Weights of a small mixture-of-experts language model, trained from scratch on English Wikipedia.
Training: a variant of Muon for the experts, 283M tokens, 4323 steps.
Below are experts of layer 2 (counted from 0) of a mixture-of-experts language model. Rows are named gate (a neuron's input weights, with its number), up (a neuron's input weights, with its number), down (a neuron's output weights, with its number) and show model dimensions 192-255. Each number is 128 + 24 x the weight over its row's rms, rounded and kept within 0 to 255. Numbers have three digits each.
Before each expert's rows: a language model's description of what the expert responds to. This comes from a sample of Wikipedia text that the model never trained on.

# expert 23
Of, in and for inside titles, places and institutions, such as Kingdom of Poland, Diocese of Arua, nomination for.
gate0:103147150132157104126163118141114099164139120138161115150125081126092156085149140135139150127097106115140088096138074139137141142184091142129139083099106146144114110097123110133127073156167152
up0:156128132117108144100134120166162150114153205101118128091140142136172094118111082126124122133152150133118167184139119085140121145101134135138129116115150159147140183132141137150101171130091124
down0:151098128157095123154173159131103125160109093121137162115140138109114146155145119129140107136137100178154078152124135144118147147151152115128123128124087128156132109130157104125147114136146109
gate1:109157157138137147159096168126116154118128101147140096126117119173091116118116071100153122140141126106133120103141126114132118150149085140160121140141159123112177141154168132121115108136114128
up1:142148142122125131144113134153115136129103117130122168110092137160148083148082146140134145164137092114163076097146158154150125141155129102157104125120141113103108092092144108140141129124097104
down1:120120122191119133094093146138126091177156123140120116172105147145175133068091113122128090111108122170144158155185116203120138071143123116140132187094126112129118115115116136120136115135121119
gate2:098112159145182137121131144120159120144099148134146166113157118138110132085177107149128116148089159118107133107111116155110106118131125120120098108121117136174098134125108088136110186126130140
up2:139155153082104123111116159103115134133096108112116110133099140131181106180078110161117083126168117112130109181082084099141144163153151147143125134119134148112181120108111114163150130139119133
down2:101126143084179124151147149144137082165117147115155177155146099084149094121103160101158121079137130155136098138112123127115130119158123149136113158124138140156149114095159176117128132167103117
gate3:143147166120171141137127112126143136125131130078111100136137122132148169105144166116100115142159115136120074152115070120119166105123140118134129149138153190085162145138124159127125125141161113
up3:101103105123079133089106139119112139151115103153122073119158122119124136124128079133128127132119103137149162106119165125119110146131079151130117095166141122145120123125109132129127127105101120
down3:146111128146109123129146099126132103129091155131117151116110115098116091157131066132132100125124100099122121107132140140121135089137113109154115127123107122152127112137188151159154127123114109
gate4:111134144127115135174148087090158115128128159083082098117131155104152134158138149141086112137122201159146112134157129083158153109112123135147168147140117122091139099178133150122097116100145165
up4:115115122143146137146154189098128169115110091150162094134113135150144115092132126082138106090123113073078131163122145148099101135146156150106087100121110099137120112113126106104176139160168102
down4:180157153116159130154133126116133112114127145148130113135131137083108095134168113108155125103145107152131094136106087142143131141131167176107129156128107157085137171157123170118132116105124186
gate5:122126126110109103104110075122128131125147167101117119137076163148114139143134119147093139095119116133142167153121099126126086109123155127079157150114104164142114189147144134188117094101150145
up5:085110146156120128107141137086156138129088122147148138112171121136151126166100110100124119132106105102127157124106114087119132167130181118097121161172151121139140130123102162090112134131154090
down5:107107160106144129107153123109171094129098145105127128110085124121162117136107167116156139084133167156151136149136125163174062104123112142147113128076134156114131119118143107152119121179133102
gate6:159117104106110158063161118150163121113156146134160161130120098112154166170133183112141154148172076113121136161125133098137093074137139178162148109146137122140143140149149096147113149094168109
up6:126114091115125125160115112160158127122127126143150116136116113108143126173107118153122108112144116099128121129088132104128062067140108150125165132167106126126113105106128096146136104157135114
down6:111132091135108142143139111134136118149178132090184117146111124152114158085085165146158106124159105094102132134147150112117092139176156136176143138130114133067106170159155106104133151146092129
gate7:136168100138121153117189147134171144103131142105095147144138153107087092135111130141129172047140135117139139139107133113149143121151064125103138138128146176160132116144137118106119136122135155
up7:123115158125167110107076138118111103081134109108135132126152137132162170118119114134139149160142165141140116098131142147125123124104125131126101134136112124089150124145122138156163115160126121
down7:148165141105124134148137178137145096145150142119111097142157102131139137109108105148127140130120149100137091128161173125144130115117137112184137130111123111145114139129139105152091155142114101

# expert 26
Words from athlete biographies and team statistics, such as contract, forward, made, career, footballer, Apps, plus table separator rows.
gate0:161148100137087120116098113153159129120137114093135188180112090113130107134120101208149145114103117117145082124154121165097152089152134101108138112131116102140166159130128144150138148121148102
up0:137119100129188154138151117063109111097105165160110095112115128146150133157137155139125135141145127131155150102111091070112126142133133105143135101137149143116062122148099106125121127103133140
down0:110108140165143113144120117155062134107104172131127099110086119126135120112134110147081156189156169100140084137130129066127120147115117131095167155157151129141135147139140155160162093116178130
gate1:165131134111132125152139164105149105118169114111107058144176122081148121167131106146151097092133115102170126197115122156137119109138146099133098115163099134107135152105093117130138128115141108
up1:140130108129131104103127095133160120113137151151097139149138149160134142100120134132143162153153139127111146073099176112119121120083171104109119120081089136116092123170138123106112104118133146
down1:107172134117167136106149116110157141120102129116125119118105173099137133083155140136126118141105121106119107138140102152111106154128140113093086120111161115139117120198145083127149085075081112
gate2:106125078175069139103105115094118142142158138105143083117124120142157116128127099140124158125123109112143147143128150144108123128124138143130154132147167145177096103128160146147127124104132123
up2:161091127105178127129140117135125129126146115145108146117101162108113144121136161137156081144110132127123129092117087148108102137127148140122082115079139118088153096115090125096134121136157143
down2:107102107180119137129133163153101100078116118116110101155119152131149105125117163101124118117150141130117123159124153102137172107155118131126084136133168142094155092122124108147195100124163166
gate3:143129122128093099087129171088089122146146104140119115129119112116132142081125076061115088154148061102084073108121131166119123144140101108164131103144105143115135133057116121110159130121133131
up3:097107127073099101121111150167116145143142108147156149142098099125089173101144204151136156118152110108137170149131119140124155114119142111123156140142141081159147123102148141127119117082114151
down3:136134140136141160157155147131115079175140096139132123134128149085081125125116124130135157114134090142101116172128147122112115117127144119151156130129093099157113145152128130112166152133097141
gate4:130141092110116132126151181113115119150137121110122099114150120130100091133136164133079096115129125143099152114118153142122132164118111085146170161128097154124134132126109158101108118116120137
up4:106101120110114081146116108140150124115100122134139142114114161126115090169140159190122108125166116124161122098134144087132124127149173135107113129092088168170164111150116124126131120132119148
down4:123137109148137093123180143159146127131133128157133135088104129152114085107156111091141146118103149147139124121149118099117129131148128110119127119126096148117131121155170134119144136135144191
gate5:148152111155125115134152132110117082092104157135119152154119137133080099151103143150132152126080125116127130112176157115108142137133139129149149120157127081115135151094133130135105135102087149
up5:111139137083156161117144149162156173157150112131192104124145096136144132091137102100122125136151100122118128182118107152153116119113125133120117142082148124127109127174127133122158136132167125
down5:113127094143092152158123150141117120094164141140141112088145126176158124115153107162147182134143140122143114182082124131114140130151124119148115144097152152110125117095135129103120145094094137
gate6:131130146186120098119140137115105119120152139117138131172142131151113095119138152110135142109123127164126135103091106147150138094136111120165121124105153138112071131134090086177164133096107121
up6:131116117160129120115135129093126124109126146125144111152150164145113119140168154134126127102125147161136134125084085174136168092140105137187133128107147143120033133134101075155158115095112107
down6:133150118118090113157104100127111141152163159133152133115147145184181103135117116151127154109103169094134113145160124156143116148117137117170133084092106143128136088143122115130125120145133140
gate7:112143113138104126103116151137120101176153099128137113115123076132111129101126144126154118110135130128184107098132112105150151132132122125117144163117125135157091080163099101101155117099122148
up7:103136116159112087100165157112112116140098124116139123133113094115108134103101109086144113094111111139140092138123116091123175139145128108160178139098117118150147112150123115116118143131097161
down7:087126132177112128121100103159100090135112131128132127114114134128126161108159114084103157127107125142130164157133114164075108147134086129155156148149153161135122147137107125132143126111100149

# expert 27
Verbs and participles after was, to or a noun, often in passives or phrasal uses, such as used, work, engaged, based.
gate0:122138124108158179100131120140175166135135104127101112154125127138166142144114145169160117114112080155089100157124136166096131057088150110127092127092123126142139125135166125149088128139162103
up0:134155191143106132114122175123113111096113134171096148127098147117152128118115098170083109112124121122134038129151100140124121165132120170098107150120132147134089136145135142126123140141174132
down0:143087116110167081162108154110163134126135132140141106070133172098142148140125074109092163170113118161134137120131122121112152153102128103130133116105123045138138140153117163130185162123140132
gate1:118107150110128157121100123163125166167134139110129152157072181111121127109131163139158120132178114130094167130097139147112104161116079163130121134137064182124118126148111111165111120112100084
up1:108134123103139130091167131167147140134155152159145114148058104164139126151096133111148124107123123138091130132125118112117140108126113151136090169133087125127134104126149120072152160135133153
down1:115129135115127113133108118138130126119158144158129162151092145129153186112114146153166127126112146110144143143110105113109118161123126146113135115110129189114119146137139129134090175132135087
gate2:192140138148144147116106127105115138170151121122105096115124117114141079090125144083109104125177118094128121092175128125159092152132086165100140109141120129110168118145108103116141138134106115
up2:179132142120170157093098148118131146144152125101091080121142095115151082076125120107150088131142101152137123111163151130120111143141102155130131135119134106117173122144140095122140122135120124
down2:194163103134138147089094125114111150136152134181105131130120101130142097103135131144146097102085137120137111130111123134146121143132104133093183148106109119143155136137140110121113160133115118
gate3:121153107109139127132142121171135108156131089153123140121090126154174123101136161138096122113109091131108138124168145119105119086134128124138139131152120131134098108139129129138151111107160124
up3:156126125114077115144126117098151117157119113173120115180102161123112110108197121170135123124160122135127126100167128158130142125152108104130099141111091113100118182095128103123120095162101145
down3:149100176109147143112123137180121061130151130146140098156127171150125111130122089152108148103144137106095090117114167134133108110118097157120144114091113121141128117101129099157126117126144137
gate4:129137127121121091096123143141116111094135151155108134150170128136133115132177157144120107103143144113138134157139121116156127126127135128144138128180101121149105130137145134135135138145138117
up4:141104156141161081144172135104118140117124125132102161159117103120106081164136118133110083145153146118113161144151117119127134105135133165139103176112114179137155153142121132139114171111137138
down4:161091121150119119109115145080124163148125090192066156130104151163127111135133141122096166138152139115137114123107117139121124128149098107171145193155116132122140156112164104110138109107157101
gate5:111111122114110126106137090122153127153122142122115099077144125145166170141090096134134101152123130101097152141146125115149146123140195126130108146135096138094092174104119123110090123119119088
up5:163118160114127136138078133095164106145124161152136132111128117099131146124153097135142100133125146130073138137125109120138135121139154102125126076162106145163064154102088185113073127108179124
down5:154149136129143151151083106115218127097102123154080117129128132106122116100120164146155132143128120167125099138139156160139101127104123097113148097136131174162117116128135163150118162144134167
gate6:142178122186170141144125076082138147148139113140118101102124143115129138094100159110149193128132121121152137135105149157095129143123132136147146105112156151117151105110117152131125138116127096
up6:106132164126160138137168145160093156174105136115110149127097113101146137166093138103158125149169131159140101073148149185084129143087103098129169141138133151189133119139095142138080160083112114
down6:127121083118168123106153115191144118130139114107089130105165140131132131167148132142139120141116116138139151108138117167111120114121151124140135147111164131140143167116173140114189163135095137
gate7:099121096112139171107154127142132140133125157082061102147095135110154142118133194139168142077132152135097126153110138089111141116140146117104102126110137160135104149164104103108102147149123126
up7:090133143133123079139124127139126139150159095145170135104130104082110143129125125104132116123129142152143131108122097118121113108102139153134158152127129142150131164148087108126169113120139087
down7:147120165124122126150125120148119143095168092105120157124124148158126115154114164134092154141130123112113107131120186142148109145116145125124145172144097126137103118099130081096117099122163111

# expert 25
Middle and later digits of years and numbers, especially 0, 9, 8, such as 2016, 1889, 1920, 2,365.
gate0:153126127102137145083127167079150146154135118131109148136156098127152125102100091148092139121128107130117120120133168139070149116130103105139128137107076154122125124147182113117140099123135120
up0:105139111141136120160146086130084157116125148127123091093116147126119107188127140144143121139123141118102126147175130064183123130103153130104147112150149073151099095127122107153121154155121161
down0:164132087126125142098169089208155141139117101098116143154117127130117135132140156114099111134095114136138100135179130106113153095114116089143104160135117144133096126172179164133100131154156130
gate1:146146155134147158093117080132104127113133092106084115163122134124127087118154145122160118116098106114127193148091083138130124161098166166073178113115132125144157136148107134139155148137128110
up1:089141090105152138133108118131135141195139068129153093160122140105160108141157141096115138131150147130163122106137091124119200106145112094147118117168145121095079127140173136107115135113087132
down1:135129180103125136049144133125154152083132159109131124117142081073150116160134169121117131089160108120128152155122154150154076138108106150129089119139139168129108125116121151141121115118129158
gate2:089107138102135134108130129109121124120122083160142129135107153135113133156150124116106068102169124115126162143118133157142116119085137144120116174163097086178174120134088098102110128175177136
up2:157179125115124114142114163165190126150150130121108147122144079129122111118076115118174127141106149099137096135164138120122161112156136145141128125155163162104112125144145156129194108090081101
down2:143123092132145140159098133127145135140152107141072157079149127116116113130141097111095095092141131102180133138114123114119155109147129125128129110075132118155108123178159116129116120114171129
gate3:164146144102087112125105121151144127098123148130101124089109105138104168135112139154127131153141133139176137185142117111136146119164174163123130133169148095144073131140155152165149153101148183
up3:143130106128150143145125112123146120154148149112204132149129164119138107128187136137190117142151151133127073122150127170129137092108126098103123136128135157076148120108124096126127097129145116
down3:084141096133185129155172174131165087134134108121082154162128164131120154102162138114107112151089143137162121115099112111138117133135089125140136160079141126112118144107150111104132125148127114
gate4:110114121151120120111115108148126164184154125120148161137145171124152157145086169110101141135110140118096166085104123130147159121146093080121149134090095152122148123129104119121110112136156131
up4:106106120133125080148136152155123133126114137136132103122107084090065133131139128103162153110161110128101132149176094121115094105121166126137109120145145123158143140123105153113158121116111133
down4:128101142170160136102127129131070076107103128138103118139152151163123105121147129124166116113128179111122091104129164127132151167122152119070130126121166156127117134099157094146134142098119114
gate5:117122129106122142120161072149122102133113086186133149093118118108090119102112110116117110139085181125129145084094122162106113139186123137154122128151107135092146154163157121115108153093153139
up5:118129115139119129163149108114130136131148089126159146118125203144110130107136130129107131094127177143138103102113084163135096158121178147158128152135067117111123127143128129131118140099140138
down5:101093165091139137088111059128144194145142061136132125115114188140090110125177113112146105104149104129145125106116096161109074142111148146134088122112089144099102096127115114136134099093137149
gate6:097122093158121127123107124095115125111125131137045106142135112136121110124076121114139125122115117128121118119139100118111190169091110120110178087126161091109131180135105128139184111114147110
up6:059141100120081115133089158082136095115134128133088095152111116143118113090110106125149123130124154166120123133122144119137173138091121100123171088098128069114136170130126139136156127112119112
down6:094099064175114139138126127142084246098108132104111151147125114149114111146100174113134115132120142105134110114140145134146121165128115107123143106158176129112174144149113123163174143060096130
gate7:141121141124164113107095125124084115153125091140119121113091096140100131086109166091127121106150147081120142123107106135139122129140124122085124105179070084158136126147133104120142141138120134
up7:115151122143140109148127095162157154144147110136159118117139135134131126158170148135170158107113124137123111126130099157111132130113112142153136163126117114131134139135149156140124123165138143
down7:165130141126126161108092128111081108146128104137101134115104150139116185141137147108126120155139089110113153092111156135095101101143116129143128107137105138104136120133111110111153123075165129

# expert 3
Determiners and possessives after prepositions, especially the in one of the, plus table separator pipes, such as the, a, his, another.
gate0:136128144138121088149166175160099105122112134081140123125139070130124134084152059091094077138117136181129132147101122174121155165133139141137101092071105192152123115149123129129114140125145117
up0:130116166077146133134102121156103085086104151085159110121159099144157074172133111151127116125121113126128101163103123114085107133092145166145149081110090131110140108123137107145119111171136118
down0:087130086095113165126114102165083060117122112119120134120159118132193148133107099154126126086139106150161113157089106109127117168146135128127112131113117154161141122104137146135132111156151155
gate1:115153126154129109132159115086129103115147076119091127123133114114123136076131086160159152168153137096145147130091099168144146153181137097116110110106131117136147130145139139104172131112124165
up1:117080139118098167136133150142149123112107148143138118134099132142132094120153116120129099145100122184142119127134109067125140103158141132164163136109119165120105174142104100173131164108127150
down1:156091153087129137144126141125183166121170133124131117095083138135115133097087065159134144114104146116155099128120125151150143145138133117146081077155170161159129115130129131138148126121151131
gate2:098129108119119133129115127127124095109126104169129125144142105110159102068108121098115095166122150107122147089116085093109111083129192102167162175074125139163118140132148163144123146119109100
up2:140155099141147104147087201092140093132143086121163150102115157149115100118119145129132148109118138164149124119146141126127141135089120147107098115145149114126138119097125110144078084136133130
down2:104129102106147158136071192100156150137115131131140121151125115145120155158142142101103134173117106138147129119136131103133126154124157095115132154136139114130127147127147102147127091117153143
gate3:116149116136093138066128121095152116100113124155103138122118143120164148146137130130157169110154049160125102173103096073133132154126097152175119145133099128116148092080179141141154144106121135
up3:152118089100138133110129168107152132060109100094131147124099170118165139107156149148189104095103102158163110132119118105081119142166140106116125134096144089144129131145164142136160160126141130
down3:163173125125122148089145158085127160124118106152109126155128143119136154131119128138108145174116162134188126120135108125106117137130114112183133150146114117112157124098153140128128146141158096
gate4:162151157114114133158115149153139124131122080101122155153103129107137109083139128135136170123142177098127142139121101143111108153105058151109130127119124099147129154122135113163106124142142126
up4:087155146156116117162119136122130136149143154101122183101096119105116093103144114107127165135145122131175150133093084135099100123176138128104120092146141104173103150154113113195156132147104123
down4:105125117130123118159120085127105148154136142125093135114160144129147104140131153136147158099135180190130108123094071121120094127129148170146109099113124157107133131155133148145127119104113139
gate5:164179125105086143099153158133125094164159135130134104130146113139150116145077087169157156121131149121132153159128154148103117148135104103154150197093082120121133086134155159163132117105188112
up5:141169157135093108084107141128124123179128135090140172174132136149109111131122129105153150124150162095132154109127147122109141181096086113182126144148129130110177073094127125193151128146136117
down5:108105143129059121133118140167141135121081147132084120163128141090097113139143162128097125119148132097097149154164140110099191104106109126108164104141114061088118137131127086124157165174109138
gate6:142114146173086121084122120141114126130126115110139143152107160154136112100117142115151142149111154127152105145127089122099133085135130118142132131138125124148132107095140172106089095108141125
up6:141107105131146115156112163111143114110134103180106095098176108088111107138153137125119139115135092093146169133102169121144145133132103104133165130127122148095164186136085158158116178137158096
down6:145145139148116107125148147092116164159121100114116128138144086110097191101113133134138095114124130143105148145116151156147145154122093131095137060108079151135129117133156117130156179103120168
gate7:153120111144093094133141127156117130118134111138134110128121141186116119141155068142108098113132155151071161104085133153056119118117190143135093119086128124138145149135144191101106150083163135
up7:115116181124152141164095128093116122137128119153139131106136099124102120133119134135136161152152124105187103109170118155149157143130093138147126121152142129107128107099102069133122120134110108
down7:129089115126098118126130140107128090122135156136145106172083163101102124117084110127087115158127162115137130103139121154109162116137171128100087100116144166121153119150095103094113059132118147

# expert 24
Digits and decimal points inside numbers in tables, dates and statistics, plus the period in No., such as 1963, −0.7, 15.
gate0:135122164151139161103097133159122133115084123150093110176107113067100129184111149138147135155161138107147102160132128141130103126122172153121090114147126090132192128137133129165100140114116165
up0:139166119145105132111128155173142135130077122123081130098081103160111144133146163151112141169144175140113107114127149155153145138100120112126093154155141132132136125168189141108132130089102099
down0:081163117094159140142104133158147121111108159106146161095139109077097132146128088096147110139154130108120103118131142134123165130112096157136124161106122141126175159110114129170166149156101130
gate1:123135160164117133129137172173123114083115168108130112139101130080141106132116112141118136159182101135122121087120144128138095160150124132152111096133140126085104113116108105105133097160122175
up1:125158113090149128118126098144156132117130142116161123107126118146132127139165141113126188117114104145138148096128093119163140088144131152109122119112080161143138136152115166136102115104116088
down1:181111095109117121136165152125175124128098137167121140142075139141160146093091135108111137147116124119128128111126123113126129119143091151169151127119138107137135136133159121136116156155141160
gate2:131094128178106113104110127119136138113142136116121150169107128144114103108109104100143120131130151108123142090125168125115141119141142086136158102100108148133136165142117091152146140129097114
up2:142109124137167182127150140092149143150125167127105123145135145157158102140118098120158174147133152110131147145141174137116111155133090150124131098097137132130145152104111099148125149109091162
down2:130142128095088128148108098123128134160139140098156097153091135135147144157116126140167119160122156119153161109138118146115175126164130144102097171147151157156188086147143096085114126130131132
gate3:138100063121151157109125163188124130109156070083109113140118130153104094112163153127113125102143111077140134130098139111112138140119150135133165118130105067152099114158142111133127119120121105
up3:120113132148131149120138177126114155170181125065119058131115135142123102140109080143103090119121132079119107121171143147094121150123157125088121126118118150133146127133115156114104111112125101
down3:101091167094110137111140168112144168139107126104124177110128105100102125146142141139139113134105123155127164087129089071175116101104134123125148118145112109191124122140183168133134120127119165
gate4:155110071124145088166146127113145120118102109054108103120114134145121138161151137097144134102174109134117140109121093100098086148129124134105093114139126151118154152124177113124165132123118095
up4:126109105161131118129136138116132133144087139080139139109098144122129137149130114127130163095150118131101160129148136110133109150143101110118092088124123173139133118133138154155146137151117132
down4:129114080166167129098150105144103173137182152146131158105166109153155095098147125161103106140111146123116137128150104122125118095178117138106161149096131102192139100140149149113145127120125158
gate5:113119138145107134099134196126109126172142167100127142123103130150104137092115140151108104107134147103112130140123185132096132107150127130114105141071128154121118158078114164079125110091153099
up5:132151119124109126114163166115127114161167166123122133122113149165125119102153119133127126124152135133152118156143168109113110125109126144129118149075091136095105167113153147119167115121175115
down5:148106150079178133102136174106089132170150092128151127151125111139126149144117175147124148105160156150108117129087118162102131143091148133171098157111126138118117119138163137107127096098117151
gate6:138142096125110147141131152160161151110149132127106140180151211118137154143126132177108053159147123128137144126148140125117112119109131126108124115138102157108136115157128130110152112115115139
up6:142156137123155106143147160114156117136166135157162112128178159119100139154145102104086137150105138118174127153109131184109159105146118129176142155106132124138099123096154094164121146162111135
down6:081120194122155149161117108154133100160114150094158103113095129160124140104134098150115148123157122156086084107114122168157115152158136120117173093079077109125158156121124172170074137117093135
gate7:092131148189148151141140121125135139137088131090136144136113129129152135125071107142066131137099116123106137106101073138156106155081104127126111139059130144114137148119065112115104127164168121
up7:110137144172143142124157141138096106168125149144130154136099144095122123115109105137111144145125084110157111134116121159113150127116124130122121127136102119113173151089119149116147139150141148
down7:122148128109130153143133143131153145128157133132074161117158145093153107190101146129143126133157107122112172080127132127141080111128132128132153132140124122124122136130154167186145090180156116

# expert 17
Words in football and sports articles and results tables, such as Cup, FC, group stage, senior call-up, defending champions.
gate0:137101083147113142136187110132127114142136101136118122125115152110155154126108110146113124131125139129113146144133128106127141123116138166125126145161082143098144129106098150145124153113136167
up0:090135146092121128121111129127129124132135118113123131124142125118073083122103144115083151116135126163145129095145113128127136136142147131131127139139153085140107105144088160100115136105146133
down0:132114117114111069134094132130126058146100146061107155136122098101070160176139147109110112092180092126170127119156124102170126121117116150165145088096132117154111119126143103148104120166122136
gate1:081113171130129176123130099159132117119138142137139151195100148156139097122092162100161142134116172130127118129140105119141120130117137087074126087093173124166114106147117164096131132096092124
up1:107117168133105184100169112163118127124131163133119150179120129134124079121107169113141154126119135144114111119137090156163113129128131092089123096091192098155076101150122162112132132103136123
down1:132136113089132122110134145144091127145129136158124087111102134111124129122166131127127097112134156115142156125121151141113147140141125103088160199131175096134142136145117132095143146134144140
gate2:107113110132117142078093097089136126143115117155143140105112108139078123152079136140129134148122135092114166153145105131117130142132121084084127070141108108126139162127139108148092086123161142
up2:110143131161129153156127126137120154088131114070090135119176156157167094112152088121152109119137105145121111139086152129135134164146150182152139128144158174124135073127121104182153143159128112
down2:142134128123083120139107132174105060079152127133113120129133167125127118152111121128074119117112159124096095163107142151104128145127127161135126150141142159121139090105135114130136135108122070
gate3:125131115116135107111140129076116140162134155096176076137082139164129109158163153159124127167096119157084162092142095126101122167110094119125139117124132198120128124117148132098081116152094097
up3:155138119128109129085138127092098117135123117147149116141113115147144140126148154122103122161098083122129165137127115108098114170128122140168139128119103157144117122133127144126114104150104103
down3:105163134128142142140122110133100119117123118134134134150108112142109181140130125146097165111081128123136132124132161099113155165156184106079111084160078152151136176126103147120104077099120126
gate4:148153118146148155121127122116118150120128113132074173128146134132118113143087137157133120110118109157167127082142115135154166117105134145128142117122124123104132104137116123101118126113130121
up4:113115116116159156124137153157108113132144093108148103122163142146133127122118125141116105149114123107179130138132109136144173115138130158091120158111105084101107196099134106124130113127130125
down4:120132120126129143123136164141123119157123145111155083166138124095129132092151150152156072136139120105114137172154143149146134128106155117156137108139129109154145139120126115126170113082165085
gate5:183130134118159158135095118125095116130117167168112155140136162136143132140126159106159104105130172113160120136135152115128091169169122136131159103125115126123161125142124112128117118181124078
up5:107077085158105091125142115118144145142105088121148069132092109123132162111121111129128120151107086112118114114156129114140140064143123151169081161125141152178121086097146127121161141084131151
down5:126124104126129115157123154158153072104158114134142112127118125168133108076099129165162100197118134096132138113124135189110178118121116091134105140124135131141139092150135173145148139092123132
gate6:115102135115145116157084122088085128138159113153186130165111161174114153143111128131179118114138117119078141150153096135084126114089084140135149122104116129140153106118161124144115114129129139
up6:137158120141124142107171152158147121090114161125083121091137077115148085142147138139076110142141122136135112118093176134184138168166160105125104109148136120120102107101096145097143151117092126
down6:141155126130181142124145099133156147119100131087129147106157117123108110074170133139157144104157104147113126102125121151160138126176145131136140134124094090091114168154151161142180128114150142
gate7:097157112091081134108157120105116108148111143177119170110128161098126131132111173146141145137125156162158105100141131130117076129155131069116125110113109122165130117108122129105052161139114156
up7:094142123151094113111103099104125113103156150141206105116113152106127130123135091123149133108101166107136094070119124144153108149085175125098112165116132124157117105112109143128127107168113139
down7:098134155184109126101142108116107179112173152108158138153099132147121147162139165117147103135097140103094127136157130129125114106162140147106109121125147118129121110151153118108119146153149133

# expert 8
Verbs like is, are, was, has, can, especially the is in definition openings such as "Doppler cooling is a mechanism".
gate0:120097129123140099113089130169106154189102095127129148096103118129117120126127122101176136117146117137127137096110131146107123101141121195148199118128118148105131123118156144114137141089139088
up0:116150122129120181126124088087125100044135105153124083147139128115097128153094133165144136149137141076107136140163120118133115132128117106110070157125138133159114101124121099142141094130115163
down0:096136114112067157154136089132115135120115138137061159097123137132118167178137159144119136132140091138169155121107143106160163123122105101126132163156130127122100149153145183153107121114151165
gate1:158136175101135093182141111108127158155135137166161158130167148120107141125124180124076117153157063132125101138143165123150120130074150111104111123112114073108138047131183131136111106136167104
up1:163123161111089089208155154078124137145134151144169157134162133145129120113112160116102127114147075151114113146155188146116125113082146101120099136155121101151117060106189145115130121134169116
down1:100142141133144154147075191122152128128150108158147122131155108126090132146132152145129120134146143188139133078083162169083133106142107101109119106162115136144121122120133124108127114126146118
gate2:128158181142123142120106104124130075116119140116162128170171125122121125126114130103123136105158117133104152121164128132110149120133145122206134141131137127135082081107133116159146129131091144
up2:154126165092110139149126105141097108114103128105114137125180093146087124147135130152116180088161128130109140111171115126118148123141160113187117136136134124113115091065136144166152100140105159
down2:145133158127147123135148142111143119133118137152124084125130161102143053135083092109148130113132096116125099099115187119128179118144135125138080108083131139121135117095100116132161079128105114
gate3:141106139138125118116109103174161147128132122130123098148124119140186113115170112076133112110131163141151137076145130130153096135154157154115131104084116131162125131140110103104086094116130129
up3:129154126128108106124102127104134115131113102113165132147125128065080114147129163158114133119140148143126110105109128115089130140075115121119131140190141155115103141121139162135184185182113114
down3:095091100109142176169124079181119131106078081124139164121110151145101123120127137194133120138132167147112142135160141146125135102119097106101175129156158116085154132106161135114180127181151115
gate4:143133102116153107127118115106125081164139122134133128146167151093128158148129130135132146117104140130099126144119144148119166150104107103144157132114112132128103151157133157115141122126136123
up4:135120081172167103127110120102134104153139135136138114137130134087140156123102143130156151157119120140093132104105145129117135150090109123165160156088129165124101135140113137107129111157110115
down4:106120151095120097164161138129142177162109103134112133143149144078125108096170156113163132157092097117114104124127142191129156119100150135161161149094108105103109137097150131109102140157109133
gate5:124077103133105149119111100135162155111091078150151160090147114141121098156091133118103156108101128116105130123105123091123126124098153129125149104128121107124118131091127106122125089133148125
up5:123105096156113149112092084154152127099104061152144131114166093160114103165084110140118139105113094117116100123099143124148139137115108098149126111127116121109166155089159125114124105128133119
down5:111103168096153155150093109116113182156106129095171120131135169158119120159127151104171127140115144131110176133142157136121118137062133146120160172124122166131140115149173150118184106130102121
gate6:153122151156151117151164130153087134148134083120139157176133125108101129152134133133095109116122110144176118095114148107093162118097114154128153138152086189173075154170167134170123171115113133
up6:092138088107115126132106131103164127114117152132105121069119138140148139106154140128125125142154149117084119160152131169184090150157127093125131152139166077121169079097068123077144121142155148
down6:127123139088123111132095126105105179135124163147110103119118118132146092137103109133160153142102157139109125157134145112124129118138134118162105171127137161157128127153135148156113087110148100
gate7:141124172081148116124150145124098137117133142100101184098131101122093099104138139108089170088156147136108137106140082090098188074119174158148140147131112145148136109108124139092112133149111138
up7:141105163107150145112146090161119140137129107084075190082100096086081104173128122170097162099124123146159143107119114094141172091122154158165150134159082117139165140139148162133166129118098125
down7:124105085109160132147151131122139122134144117116146159131104142164148121118195140091098139093117143120175090108139127149102116112103093122125159131117118117098116164124117085083100156099119107